config.yaml
num_hidden_layers: 11
normalize_top_k: true
balance_loss: 0.00136
vocab_size: 8192
norm_place: "pre"
rope_fraction: 1.0
qk_norm: true
parallel_block: false
init_std_qkv: 0.0255
max_grad_norm: 1.0
warmup_steps: 50
schedule: "wsd"
final_lr_fraction: 0.0
batch_tokens: 262144
Below are experts of layer 3 (counted from 0) of a mixture-of-experts language model. Rows are named router (the router's row for the expert), gate (a neuron's input weights, with its number), up (a neuron's input weights, with its number) and show model dimensions 240-319. Each number is 128 + 32 x the weight over its row's rms, rounded and kept within 0 to 255.
After each expert's rows: "comes after" lists some tokens at least twice as common just before its tokens as in all text. This comes from a sample of Wikipedia text that the model never trained on. Tokens count by the router's weight.

# expert 26
router [148 145 108 120  91 145 103 159 117 133 101 131 142  99 142 121  97 117 148 100 127 145 103 158 145 106 166 129 125 125 120 108 129  89  94 146  87 196 135 153 100 139  98 119 199  37 110 117 141 150  55 158  74 114  60 135 143  96 100 114 123 158 117 110 140  71 118 150 131 136 137  84 174 111 155 151  76 127 151  88]
gate0 [116 133 168 181 125 145 108 148 105 116 122 167 138 145 109 168 155 116 149 128 123 117  64  95 120 126 147 147  71 152 159 123 180 154  96 140 116 136  93 178 133 107 180 120 174 116 111 145  68 100  95 115 168 131  80 103  40 137 137 143 162 150  81 128 185 122 116 178 231 158 125 156 175 115 147 123 167 121 164 115]
up0 [ 80  76  96  92 102  98  36 127 115 138 116 131  82 152  80 106 131 137 172 117 129 117 136 104 113 125 188 135 116 144  88 198  51 146 187 137 162 115 142 186 180 134 123 155 142 119 118 134 128 115 142 179 147  92 156 151 100 104 129  91 168 132 104 124 154 125 121 124 122  97 113  64 132 179 128 144 206 114 129 124]
gate1 [151 150 141 144 151 134 160 187 126  78 118 132 132  94 119 146 163  79 197 130 119 160 111 171 121 174 134 170  68 167 160 137 116 159  96 152 128  79 125  77 138 102 127 165 116  79  92 167 223 145 176 205  55  69 149 140  98 131  82 113 171 147 114 111 161  91 127 189 128 167  81 195 164  72 164 157 111 123 156 113]
up1 [107  87 224 164 122 117 134 119 156 137 122 100 134 115 126 170 128 160  89 131 129 177 147 167 110 120 143 104 173 109 161 113 121  95 103  91  79 136 124  85 173 140 154  85  98 109 164  81 135 169 143  81 109 156 149 166 120 118 113 141 150 135 137  63  55 112 140 163 151  94 209 165 147 151 124 131  72 131 161 137]
gate2 [101  93 154 134 157 117 141 128 129 124 138  63 111  92  51 185 135 188 156 115 145 168 112 108 141  92 152 185 135 135 105  95 124 144 125 102 134 136 138 133  95 175 123 140 120 180  92 135  93 176 130 124  93  83  64 201  77  93  56  77 143 122 121 183 170 123 151 107  79 152 165  88 149 142 160 147 115 142 114 161]
up2 [145 112  97 123 153 199 120  96 100 107  83 150  97 157 107 117  95 116 132 104  97 108 142  60 166 199 158 171 170 108 127  82 177 106 136 150 103 154  76  75 144 157 109  93 183 149 180  88 159  99 176  64 112 118 137 146 165 150 150 194 156 117  98  97  97  65 146 114 107 174 100 122 111  61 183 125 179  85 135 127]
comes after: "-", "ti", " the", " •", "lit", "ruct"

# expert 15
router [130 136 114  79 118 196 102 114  72 185 130 101 103 122 122 114 157 175 201  93 112 162  96 125 105  85 101 114 136 144 153  76 145  42 129 140  36 160 119 137  81 139 132 153 129 121 111 129 145 100 118 147 157 140 118 139 124 147 106  82 149 127 133 149 139 141 127 117 100 161 157  88 179 139 117 143 133  76 193 142]
gate0 [147 129 135 156  84 171 126 129 129 155 198 160 140 144 101 133 110  99 225 166 182 165 183 140 155 101 122 180 201 139  79 161 103  86 144 153 136  94 120  80 153 139 155  99 130 175 166 171 102 112 183 128 109 151  51 129 160 197  99 142 131 146  99  88  91 149 176 194 164 133 130 128 119 170 138 179 160 111 122  94]
up0 [110 124 154 162 110  25 184  91 103 149 161  92  91 141 143 135 162 123  84 106  75  94 134  97  42 137 153  58  86 154 118 196 127 139 172  64  74 165 130 139 168 110 110 135  93 100 125 160 127 105 101 101 120  87 181 159 121  58  95 118  66 168 111  85 152 159 108 127  97 145  91 232 196 128 142 150 151 127 108 100]
gate1 [157 155  96 141 140  77 110 119 153 169 130 141  66 112 133 187 149 136 149 107 129  93  94 182 119 117 129 114  94 223 148 170 171  89 140 107 107 138 109 119 106  93 139 112 126 145 110 125 108 147  99 131 108 164 111 146 148 124 145 108 150 201  67 157 127 124 143 156 106  54 124 159 131 135 101 121 152 122 125 117]
up1 [129 172 163 135 158 125 147 121  74 176 152 108  83 124 116 180 155 146 130  75 153  57  72 167 160 137 165 174 186 142 163 150 143 147 159 115 116 101 167 205 153  92  84 109 151 190  69 111  39 126 175 153 109 120 132 168 121 113 169  89 166 126 105  96 153  82 128 117 166 108 219 137  76  86 153  85 146  91 143 156]
gate2 [119 102 187 143 171  79 155 133 136 191  98  76 147  87  98 139 112 120 181 134  87 158 106 111 131 107  91 186 151 107 129 133 149 120 153 107 137 132 105 123  87 126  97 116  94 111 173 144 146 152 116 106 202 144  84 148  99 126 136 157 165 132 158 151  89 142 105  91 102 110 109 124 142 121 101 150 151 113 139 117]
up2 [ 99 161 106 148 185 141  80 115 146 100  96 138 195 167 144  90 137 139 162 139 120 174 119 170 102 136 133 168 108 128 147 114 101 111 172 128 122 150 159 153 154 150 177 146 124 133 144 151 182 147 107 112 100 163 141 186 149 152 106 118  93  88 146 168 126 105 140 164 107 130  94 128 108 181  80 146 133 101 154  97]
comes after: "-", ":", "″", "°", ";", "us"

# expert 5
router [185  92 155  66 144 119  54 134 105 165  56 143 150 123 155 143 149 147 148 118 106 169 132 161  75  88 133 125 118  74  90 100 146  78 103 157 127 137  95 118 120 153 134 178 151  65 124 107 119  95  73 130  87 104  79 132 146 139  62 115 154  85  88 175 191 129 116 146 107 145 109 123 141  97 119 146 116 127 176 102]
gate0 [ 69 118 121  83 152 102 142 182 111  88 149 131 164  70 139 154 133 192 182 140 111 138 156 119 131 104 135 103 136 124 141 131 140 112 121 171 165 255  51  90  88  97 177 172 100 121 143 138 120  95 153 124 110 148 134  90 102  90 114  85 106 169 162 103  98 157 181 183  97  86 160 152 132  89 119  92 131 115 164 150]
up0 [139 165 145 101  94  92 111 114 142  81 106 126  75 113 115 132 150 137 136 144  77 141 117 157 162  98 102 126 127 169 120  93 172 119  73 108 166 126  84 170 106 156 148 133  84 161  92 162 174 163 129 152 115 135  87 110  91 107 128 140 110  79 120 147 134 149 116 157 117 132 155 109 132 124 136 122 134 103 125 214]
gate1 [115 140 133 126 155  97 112  89 159 107 107 159  66 136 132 121 213  66  86 157  46 220 117 100 127 114 173  90  95  95 157  92  96 123 116 103 101  87 141 114 128 138 114  91 111 160  98 145 195 116 150 111 151  38 142 147 151 116 139 186 169  59  84  87  86  99 110  74 121 107 131  94  73 116 140 153 187 114 136 105]
up1 [144 118 123 154  70 123  77  99 178 102  86  93 127 135 142 124 117 108 134 137  82 168  85 176 140 159  94 127 133 138 143 172 121 121  85 153  60  88 116 185  95 139  53  92 154 113  94  94 158 144 122  99 121 106 178 179 148 155 131 132 140  97 132  90 164 139 159  98 113 143 152 124 134 119 115 146 106 182 108  82]
gate2 [ 91 107 157 154  76 124  91 194 111 162 139  79  94 100 104 105  99 188 114 163 133  84 151 124 141 123 163 106 119 123  86 178 123 131 163 152 131 200 164 104 106  96 167 156 152 118 128 121 150 134  62 123 102 101 129 127 167  86 138 187 147 149 147  75 105 155 170 148 143 137 155  98  62 115 143 136 156 186 121 148]
up2 [171 145 128 110 130  83 145 138 173 101 111 112 114 131  94 141 114 156 139 143  80 148 138  85 128 166 113 169 109 123 127 124  71 133  75 153  68 120 128  88 102 154  91  99 139 123 145 113 160  74 108  75 133 215 125  78 183 158 164  99 182 140 122 138 132  95  66 156 144  80 109 156 121  99 135 143 143 128 126 156]
comes after: " is", " was", " as", " a", " the", " are"

# expert 44
router [ 76 161 160 109  70 165  76 135 126 109  92  73 141 138 173 105 138 153 128 130 120 155 102 156  48 115 121  85 124 195 163  94 146 108 102 131 107 181 186 153  59 120 112 159 175 131 144  52 151 131 131 208  78 182 123 179 125 158 112 158 120 141 103 127 131 126 175 103  78 108 123 119 140  73 132 165 178  93 177  98]
gate0 [170 114 172  70 142 183 159 107 113 156 153  50 122  57 118 163 149 165 104 139 145 138  74 109 100 149  86  95  94  94 150 139 133 157 144 119 179 155 149 157 148 133 100  63 130 110 140 141 148  85 143 137 106 110 155  98  99 177 139 171  72 153 174 154 142 102 106  87 115 117 102  89 119 138 157 127 149 176 137 147]
up0 [134 121 183  98 127 206 138 124  95 105  98  64 123 101 174 156 157 207 152  79 149 146 117  93 110 135 118  92 102  68  69 152 152 139 161 114 141 103  95 100 125 127  84  81 129 156 139 112  69 138 146 134 140 170 105  88  95 116 134 199  93 145 119 183 150  72  81 120 112  98  94 111 130 143 179 125 137 178 105 153]
gate1 [122  72 151 133 103 161 140 161 136 134 123 158 128 156  88 135 107  98 180 116  59 147 135  99 164 156 103 106 149 142 114 126 139 112  99 179  71 179  93  93 144 113 167 120  19 132 153  90 104 153 149 138 145 127 119 135 149 174 118 112 122  98 185  94 129 111 104 162 131 177 205 141 134 148 122  92 164 177 138 116]
up1 [ 85 153 155 141 155 156  65 106 120 130 166 155 136 144 158 106 180 107 124  99  88 102 142 133 115 153 203 105 197 115 122 118 114  92 126 105 140 160 147 134  91 132 160  85 178 182 146  91 112 135 124 100 159 165 100 182 158 109 118  96 132 155 168 180 127 187 114  89 125 151 109 127 151 148 148 197 123 177 129 133]
gate2 [101 127 116 139  82 194  51 124  96 117 132 152 113 150  80 123 120 179 111 149  47 134 100 147 249 147 165 153 137  87 110 155 160 125 125 102 135  68 177 159 109 180 129 124  93 155 173 126  50 138  92 193 138 100 127 133 100  65 148 132 183 123  93 163  82 120 144  97 148 145 223  73 111 130 124 124 108 145 132 161]
up2 [181  96 163 110 149 164 157 173 116 139 187 152  90 163 117 108 147 132 115 102 139 100 154 102 114  65 152 157 131 138 170 150  86 142 117 125 114 128 106 169 168  90 149 143 142 155 116 130 129 127  97 160 197  69 134 164 120 133 122 137 165 125 109 165 108 122 173 120 107  82 134 174 118 187 102 177 207 141 124 102]
comes after: "=", "\n\n", " =", "^", " /", "_"

# expert 19
router [125 137 169 136 130 135  78 100  97 109 108 107  80 154 176  98 115 121 185 132 117 133  88 170 112  84 167 136 128 166 120 119 161  63 148 114 126 139 150  88 127 124 114 140 193  48  73 116 209 112  91 143  61 105  98 137  85 154 131 160  98 154  84 102 117  81 131  79  83  89 118  94 128 130 121 131 103 122 165  72]
gate0 [116  88  98 154 130 141 154  61 136 108 144 105 181 130 114  93 140 114 138 138 172 111 177 111 136 157 128 114 109  93 183 114 158  85 145 203  85  90  31  56 141  98 165 159 152  77 143 111 139  95  61 134 103  92 106 146 117 118  93 164 113 122  86 171  82 102 127  98  85  85  71 138 152 142 173 103 112 156 124  64]
up0 [154 128 140 164  74 168 129  93 157 151 130 114 145 143 164  96 136 134 137 162  92 105 131 144 118 119 114 137  71 161 170 113  96 123 150 135 150  80 126 120 105 132 168 174 178 116 101 112  70 108  76  93 116  95 110 126 161  95 124 161  50 114 115 101  41 146 209 132 126 114  87 140 143  83 165 112 125 144 101  30]
gate1 [137 100  74 106 183 138 126  64 215 155 183 122 123 142  73  98 136 102 108  98 167 108 145 127  86 152 153  99 128 112 112 148 185 136 116 104 124 115 169 145 138  65 116 133 165 138 173  91 149 104 155 154 156 216 155 157 144 147  90 166 104 128 160 114 139  72 129  97 126 170 122 138  70 112 213 160 133 101 162 156]
up1 [114 115  97 142 142 178  77 139 134  89 219 112 151 152 126 135 104 130 154 153 145  96 148 170 133 157  80  74  68 160 152  91  94 148 146 117 144  93  82 180 110  95 119  97 126 209 136 128 140 148 120  97 192 151 117  86 127 167 148 137 130 125 189 135 177 186 137  78  91 122 103 128 113 126  88 105 143  93 147 172]
gate2 [110  48  93 101 129 120 111 120 149  77 135 103 178 144 148 126 187 133 139 198 124 126 157 140 138 143 126 128 139 173 201 147 164 134 184  98  94 141  88  89 128 137 107 126 144 141 135 139 143 177 105 136  79 148 126 144 124 107 115 156 142 131  66 134  71  91 143 122  42 165  87 141 103 102 143 168 159 117 102  98]
up2 [163 167 116 213 205 204 165 153  85 106 108 171 121 162 100 175 115  77 100  91 118 131 115  83 174 143  78 131 155 105 119 134  83 197 137 115 158 144 163 123 152  70 147 165 114 117 120  90 132 150 148 134 125 127 150 125 104 163 133 100 123 111 111  85 197 129  83 193 176 141 157 112 128 156 102  82 167 150 153  90]
comes after: " to", " was", " and", " he", " were", " not"

# expert 23
router [ 93 118 152  55 135 140 103 169  64 180  74 106 109 106 151  64 125 132 177  79 123 132 100 188  94  84 113 110 125 145 108 168 113  91 117 114 110 167 138 108  90 119 147 113 194  90  72 111 162 149 105 118  87 117 106 104 129 115 109 127 152 141  87  82  99  69 123 150 110  67 146 126 162 119 142 161 152 138 241 114]
gate0 [109 144 174  66 121 190 122  75 108  88 115 115 106 143 105 149 147 137 154 136 132 146 166 129 145 144 195  95 162 121 136 167 132  78 123 153 110 157 137 113  84 134 140  87 126  85 101 179 166 160 136 188 157  59  92 118 131  95 127 112 151 118  88 164  51 168 153 170 114 154 112 153 114 173  94 124 103 138 148 133]
up0 [113 128 123 126 122  29 137 142 195 145  93 142  93 122  92 159 158  82 139 126 123  82 150 137 115 123 153 135  93 132  93 106 144 168 109 107 150  76 182 123 124  79  69 174 126 203 136  89 137 100 175  75  67 102 117 161 155  99  85 142 136 137 122  85 127  96 144 114 130 144 111  98 132 101  87 134 117 143  91 116]
gate1 [179  97 113 184  88 138 108 129 130 125 126 148 121  97 101 120 124 181 181 119 140 154 134 167 120  78 172 140 114 122 158 104 127 195 142  71 124 158 138 102 126 110 116 105 159 149 153  89  98 174 105 156 177 117 132 129 118 151 122 129 207 115  91 108 197 152 132  84 103 146 134 134 143 117 172 217 135 109 176 159]
up1 [100 142 126 110 169 101 179  73 140 152 143  85 131 137 154  99 134 104 147  89 161  77 186 159 189 108  98 119 113 107 103 124  65 138  89 155 122 123 111 192 155  92  76 125 123 106 134 181 178  98 127 169 145  99 101 112 139  97  94 112  83 101 124 175 134 105  43 161 127  82 107 150 126 148 150 132 117 135 149  99]
gate2 [126 164 146 135 114 129 133 148 141 138 187  90 159 169 147  86 113  89 142 151 120 185 122 104 111 138  99 147 109 116 216 138  76 161 122 166  83 125  95 210  93 108 108  45  87 131 133 151 108 103 132 155 131 144 112  80 128 193  73 151 124 109 131 136 113 135  71 194  89  92 195 110 109 187 130  73 120 119 119 116]
up2 [130 169 137 181 166 144 108 114 141 101 101  96 116 170 159 185 167 142 116 146 139  75 174 168 141 139 187  84 130 114 147 103 209 146 118 135 158 124 137 118 188 158 127 129 153 121  89  95 147 124  81  99 141  89 118 107  81  67 171 128 144 140  77  59 118 118 166 111 198 137 101 113 105  81 110 199 126 103 108  95]
comes after: "–", ",", "19", " in", " (", "|"

# expert 32
router [123 111 130  88 143 160 119 217  79 138 130 135  78 129 126  68 166 124 162  52 190 113  77 144  92  76 106 125 118 133 114 104  93  84 114 169  70 167 144 127  71 119 124 138 141  69 115  68 164 118  91 148 101 181 110 145 147  82  82  79 103 130 119 136 142  93  94 149  82 142 104  88 163  91 180 132 152 128 171  72]
gate0 [123 178 118  60 168 122  79 110  73  98 107 167 181  63 191 146 182 134 164 149 110 162  84 131 148 177 122 123 122 114 100 110 161 148 146 154 117 206  98 103 127 121 127 134 104 132  95 132 131 121 119 156 152  81 127 125 125 144 130 111 112 115  81 131 111 115 139 186 145 155 126 177 182 189 161 182 161  79 176 141]
up0 [187 130 122  92 134  91 121  94  49 144 137  76 184 165 141 104 139 162  97 116 129 128 152 103 100 118 103 117  97 136 180 143 108  80 166 106 150 118 156 141 133 206 109 106 102 102 158 119 169  28 146 128 126 157 126 105 137 112 140 127 162  99 100  92 149 180 137 120 180 122 166  73 108 106 130 113 123  89 106 197]
gate1 [172 102 102  91 159  96  79 142 127 148 150  70  96  77 117 130 132 161 141 125 119  63 118  65 142  59  77 140 139 105 140 142 125  92 161 101 122 135  94 144 109  91 175 155  98 123 161  71 111 103  98 128 155  80 108 140 110 109 131 107 117 130 139 139  82 119 111 151 106 139  52  77 109 140 172  81 140 157 108 140]
up1 [131 120 116  84  98 118 180 139 102 148 143  41 163 167 170 139 151 133  96 127 145 145 138 170 122 128 128 165 100 168  85  89 182 170 112  84  81 105  67 123 111 143 110 153 124  67  70 156 145 134 158 105 128 121 144 150 122 121 118 139 180 111 137  59 204  69 150 168 149 182 162 131 142  84 116 115  98 141 123 111]
gate2 [152 141  94 130 151 128 218 102 139 147 156 146 132 179  95 127 110 134  89  73 164 133 117 164 135  59 109 143 174 152 196 111 115 102 120 105 111 150 149 147 155 166  84  91 133 120 161 171 114  68 156  71 131 159 118 159  92 176 179 153  89 161 110 206  78 111 156 148 100 130  75  69 118 144 103 119 129 124 101 104]
up2 [148  86 182 122 179 127 108 173 144  55  89  83  96 140 142 120 155 118 107 146  80  90  97 128  88 111 125 103 140  75 198 151 118  91 123 176 122 130 130  81 165  78 168 102 145 141 124 118 125 127  82 125 106 123 187 101 108 127 208 155 181 137 101 164 117 160 120  67 124  79  65 130 119 106 174  85 162 133 159 136]
comes after: " |", ",", ":", " of", " and", " by"

# expert 43
router [129  97 116 134 168 141 103 124  83 135 124 102  91 131 210  99 164 140 157  63 145 115 105 164  87  45 143 124 116 113  80 143 117  81  79 121 100 149 151 139  82 142 120 155 189  98 157  88 127  88 102  74 112 102  12 123  75 137  62 103 132 136  86 124 105 132 161 134  81 158 112 127 189 118 214 145 103  82 188 100]
gate0 [186  81  93 114 171 105  63  89 124 129 146 112 197 149 131 169 146 116 145 155  55 150 139 129 103 138 157 147 131 115 131 138 131 121 165 203 199  78 114 133 154  93 140 148 145 117 141 118 148 140 148 167 147 105 106 208 188  87 135 104 154 133  96 179 146  93 131 149 178 110 100 193 147 153 198 161 154 112 151 120]
up0 [132 125 121  91 101 141 158 180 147 163 179 128 148 119 145  74  83 100  96 164 136 180 157  88 142 128 125  87  94  93 140 160 107 100 122  88 171 149 143 131  80 148 149 102 171 153 148 133 186 107 111 124 119 208  86 132 140 100 106 133 140 132  97 164 187 128  53 132 130  93 166 147  83 126 104 114 194 164 188 130]
gate1 [105 121 135 110 127 181  98 141 114 142 103  83  61 162  89 140 158 181 121 130 111 101 117  89 144 115 140 174 143 116 150 174 106 213 152  91 109  88 133 102 142 158 166 119  98 126  79 178  47 153 160  65 126 104  59 114  63 165  72 123 110 124 149 119 128 125 157 153 122 116 169 123 144 172 111 127 118  96 141 130]
up1 [140 205 155 104 173 135  92 129 124 102 135  62  76 136 132 157 114 138 185 114  55  24 115 169 164 185 149 135 119  97 151 170  85  96 127 117  75 168 125 117  95 153  84 109 156 147  84 157  91 211 120  89  66 103 131 144 121 147 107 109 144 161 160 148 172 176 134 140 107 118 167 146 188 146 125 166  65 103 175 171]
gate2 [124  99 115 131 135 148 140 159  73 166 137  86 138 135 158 110 135 135  76 107 140 165  32 118  97  88  69 118  59 109 148  73 126 124 108 176 145 159 161 174 106  55 102 104 149 100  95 112 124 120 144 127 112 100 135 121  86  96 102 159 113 156 118  55 116 105 144 183 165 100 118 155  70  64 173 172 128 139  98 128]
up2 [100 152 131 135 167 147 125 205 127  93 142 121 154  75 147 102  45 150  26 145  99 177 120 116 132 179 135 118 154 185 126  77 123 112 134 128  73 225  88  99 122 124 119 141 100 173 175 155 151 100 174 171 145 177 158 135  73 113 106  72 133 188  71 106 145 157 104 112 119 128 103 112  94  50 200 150 106 107 128 122]
comes after: " |", "|", ";", ":", " has", " had"

# expert 33
router [127 143 151 105  90 155  96 114  80 110 131  79 157 128 155 132 115 133 185  88 172 160  82 142 155 101 119 126  97  95 121 102 178  85 139 128 141 200 123 157  95 120 106 104 170 105 131 100 132 105 105 136 153 124  70 136 132 149  77 132 103 136 119 148 116  71 115 168 108 110 135 116 147 161 145 141 162 126 163 122]
gate0 [123 156 138  75 111 157 139 147 118 178 164 128 111 145 118 130 124 163 210 153  56  83 112  91 108 105  96 113  88 173 132 167 155 105 171 144 191 118 196 127 129 171 177 100 119 100  89 114 110 156 150 149  90 138 184 127 165 152 123 138 117 182  59  97 114 127 127 102 124 109 152  66  95 133 148 137 134 103 197  94]
up0 [124  71 116 122 165 119 148 159 136 139  85 153  93 191 178 126  55 185 147 100 124 175 156  70 136  71 124 170  99 119 124 101  73 125 139 158 121 105 140 108  71 158  59  87 101 146  72  83 193 104 106 147 101  88 220 116 191 206 135 117 101  94 145 107 110 166 104 178 194 171 150 122 129 112 117 120 118 163 112 185]
gate1 [133 165 117 143 143 122  70 153  82 137 155 151 124 136 206 195  91  80 133 113 131  96 161  95 159 149  97 189 141 138 104 181 178  71 187 131 108 101 136  78 115 154 171  90 108  90 146 124  58 168 138  98 178 164 172 111 173 166  67  64 152 135  91 119 142 114 104  81 164 146 141 134 110 137 154 107 124  97 187  65]
up1 [115  58 125 177 138 118 104 125  99 157 111 197  91  77 139 183 154  95 134 103 162  95 125 128 174 202 111 137 157 122  79 104 152 127 182  61 107 201 105  87  90  99 130  90  87 170 113 165  60 127 103 154 135 129 147 167 141 113  75  96 130 138 169 136  99 123 134  95 146 133 140 129 136 177 146 132 136 106 184 103]
gate2 [127 107 144 122 107 111  98 148 160 124 124 107 148 154 112 115 104 161  99 179 115 106 110 125 145  87 168  87  96 102  77 176 228 128  76  98 113  61  84 166 135 132  78 164 139 149 120 100 153 161 141 125 159 132 122 121 192 157  96 174  99 117  81  79  80  87 146 178  91  93 140 132 104 123  95 139 145 163 162 141]
up2 [116 136  78 155 187 117 133 121 127 120 126 121 149  76 180 126  45 152 153 147 117 149 165 170  99 169 130 101 197 138 170 135  66 126 188 154 144 141 172 119 141 120 136 140 105  92 149 109 100 148  93 148 121 136 141 115 132 136 138 116 174 151 117 107 152 127 166  67 115 127  99 114 182 164 140 158 155 163 134  84]
comes after: ",", " and", "s", "%", " well", " or"

# expert 31
router [124  67 127 133 142 174  72 127  98  74 106 124 120 131 174  77 179 105 132 102 168 134  54 175  67  71 117 110 134  90 121 114 191  78  69 118  68 127 141 127 180 176 106 139 156  77 103 141 134 147 120 132  91 102  58 159 113 106 107 127 156 135 132 126 146  96 100 114 113 140 150 128 168 117 167 136  93  78 155 128]
gate0 [ 77  19 121 119 116  71 143 134 148 160 193 189 121 140 134 101 119 159 146 120 105 157 175 193  89 173 151 101 174 105 145 111 137 128 152 174 122 154 150 108 140 115 120  94 102 163 223 182 155  99 120 121 174 120 119 121 165 115  70 133 141 165 173 121 134  97 143 122 120 113 155 169 162  98 146 164 113 164 147 103]
up0 [150 150  88 138 117 109 164 167 119 125 137 100  92 103 192  98  95 113 158 126  83 123 110 142 164 156 164 123  44 106 110 131  88  81 171 166  60 130 129 120 127 115 144 102 153 106 188 147  58 132 104 131  99 134 107 165 145 120  52 129 150 150 148  75  71  92 109 137 140 152 124 132 146 164 133 135 116 195  98 119]
gate1 [ 99 131 125 126 169 137 145 145 163 129 149  86 110 109 172 130 122 197 180 105 127  90 125 124  58 106 122  84 131  72 142 146 187  65  91 137 102 117 139 115 171 157 166 110 201 105 155 103 119 113 139 162 130 142 129 158  94 160 172 124 100 152 134 185 166 172 132  96 175  63 147 151  84 151 105  59 113 215 131 122]
up1 [140 155 172 139 116 189 135  73  87  83 128 143 100 167 122  86 168 183 169  64 148 114 163 108 114  88  87 138 201  96 130 182 148 127  91 165 135 199 136 128 151 123 138 111 135  86 169 110 114  83  94 110  98 122 162 119 135 152 130 111  68 158  90 143 171  95  99  77  89 172 107 138 129 135 111 112 149 110 129 114]
gate2 [ 81 155 139 146 133  95 152 175 153 110  88 166 110 194 128 144 140 179  91 159 110 121 128  92 173 149 110 153 169 119 125 137 102 169 125 222 157 109 172 155  84  76 164  99 109 113 120 157 139 105 124 101 159 110 109 119 126 129 121 140 197 154  80 138 143 104 139  49 103 117 127 108 129 128 116 115 148  81 189 129]
up2 [146 166 170 141 137 151 112 101 129  59  55 150 105 145 138 160 133 172 152 114 133  91  99 136 111  80 181 152  84  70 119 162  77 107  97 120 168 180 174 126 132 136 157 127 119 135 107  66 148 132 142 127 143 112 147  82 179 152 131 138 107 133 152  70 157 123  86 118 192 141 104  96 151  76 143 107 156 185 139 116]
comes after: "\n", "-", "|", "\n ", " non", " Al"

# expert 40
router [116 145 103  86  87 210 119 111  99 116  90  97 124 136 159  55 132 132 130  73 160 156 101 178  96  74 150 154  80 104  97 107 115  85 135 121  98 113 164 119  95 136 155 102 189 110 101 106 155 125 101 128 119  95  48 117 139 121 128 108 116 103  77  94 135 128 118 120  89 118 159  87 192  91 169 170 136 140 167 110]
gate0 [192 177 164 205 152 120 146 116 122  86 154  93 131 154 158 151  90 110 165 118 129  56 102 105 114 142 157 136  93 124 199 155 116 131 105 131  72 158 160 108 138  87  93 128 169 119 161 105 139 110 119 210 168  82  80 141 132 131 146 170 100 125 114 143 176 160  89 116  99  87  99 122 147 120 151 106 153 128 112  80]
up0 [137 123 183  85 121  90 101  76 117  64 141 104 159 189 165 187 116 149 106  94 159  76 138 114  88 107 138  79 141  80 156  85  96 169 121 124 118 155  97 103 147  49 125 114 142 104 129 100 147  94 119 131 151 131 108 140 100 109 135 125 189  96 113 121 130 112 140 122 108 131 128 172 175 144  84 175  92  74 139 123]
gate1 [118 138  58 105 138  96 133 172 134 108 165 105 117  84 107  90 154 103 118 167 110 171 154  98 145 124 110  97 137 167 112  95  87 115 161 175 200 190 103 140  94  88 148  96 161 141 199 103  76 152 103 117 158 112 104 113  99 115 115 143 108 132  87 125 158 136 172 144  84 169 135 127 144 115 128  91  98 112 118 160]
up1 [102 109 168 169 115  74 116 166 107 154 122 139 204 164 116 131 120 126 120 118 195 107 126 138 148 132  78  28 119 131 103 164 138 137 102 116 148 102 120  96 116 104  83 152 120 120 118  81 119 132 126 146 182  84 155 138 158 116 153 140 120  81 109 143 132 157  50 167 142 100 113 126 142 103 131 132 139  92 115 136]
gate2 [144 115 174 114 138 146 102  98 196 127 155 115 122 122  95 105 145 167  93  82 129  82 108 159  95 144  99 110 146 102 112 114 131 121 127 158 136  61 194 114 141 158 102 112 112 103 129  98  93 176  79 156 142  83  58 131 133 127 123  97 123  95 156  56 127 160 129 145 120 144 121 119  50  73 116 140 160 129 133 174]
up2 [185 113 136 178  95  91  84 120 156 138 108 168 159 112 139  92 155 150 110 143 126 117 111 138  57 200 138 138 145  80 124 131 160 139 108 165 171 151 151 104 123  90 139 106 117 135 148 128 116  99 126 156 185 113 104  88 151 136 194 103 128 127  85  97 128  75 112 163 101 117 146 128 102 101 141 101 117 140 130 133]
comes after: ".", ",", " that", " where", " when", " as"

# expert 29
router [109  83 136 114 132 130  73  96 132 114 118  90 100 128 174 109 117 136 222  88 125 111  96 173 110 141 119 154  96  99  82 107 137  99  97 114 129 133 169 126  65  85 164 116 141 103 113  87 194  44 102 164 123 149  85 128 139  93 130  74 153  80 106 110 126 100  78 105  57  85 130  84 157  86 162 162 138  92 143 118]
gate0 [114 100 145 181 153  93 107 134  65 145 107  77 101 181 134 120 111 153 138 153  78  88 134 156  93 140  63 132 120 126 151 187  98 115 103 193 116 105 119 165 103 160  88 118 120 129  81 112 146 115 112  91 156 131 156  95 170 211 178  85 121 133 152 153  86 124  90 156  98 120 176 145 125 179  68 117 117 146 132 156]
up0 [ 73 161  82 120  95 187  95 130 127 122  89 130 134  83  72 200 162 144 101 111 121 137 143 114 100  71 153 159 113 129 107 122 200 160 133 151  94 125 137  95 118 214 101 175 111 139 110 118 145 150 104  95 114 149 121 161  65  99 182 108 184 175 143 156 162 155 117 139 155  97 136  79 118  77 189 118  54  77 162 133]
gate1 [120 156 103 100  88  77 102 138 156 153 143 101 145 140 148 112  78 146 142  97 179  89 127 139 115 131 131 141 115 173  93  90  94 108  92 145 168 168 157 105 143 130 118 145 111 175 108  61 134 142 148 186 130 120 130 110 199 168 163 142 133 130 179 111  92 115 122 104  93 169  73 122 174  78  77  63 115 172  96 177]
up1 [119 143 177 113 174 143 133 141 154 132  78  84  98  66 228 155 108 149  88 124 151  94 147 163 106 112  88 139 118  98 115 137 199  54 132 167 120 109 114 138 113 140 166 109 142 144  92 163 114 163 110  92 137 112 130  63 116  80  88 136 103 138 154 135 117 172 124 133 128 128 118  83 145 148  81  98 126 160 169 151]
gate2 [141 106 102 121 112 111 144 161 117 131  98 118 222 148 115 189  73 164 109 167 107 149 148 183 169 154 147 119 107 108 155  54 106 119 175 169 101 168  82  69 131 129  93 124  76 130 146 112 101 116 122 123 159  95 126 100 102  84 165 150 118 182 133 179  83 127  88 154  97 130 123  75 134 163 101 148 122 201 174 168]
up2 [113 177 116  67  77 104 133 144 185 109 157 156 163  71 160 122 110 151 131 186 117 120 122 161  92 142 153 165 106 134 129 105 113 188 142 109  64 231 128  31 149 152 123 115 221  99 181 146 119 159 113 160 138 138 140 106 110 106 128 144 148 113 110 110 115 151 128 131 175 111 158 105 117 101 159 126 122 118 119 110]
comes after: ",", ".", " and", " but", " that", " He"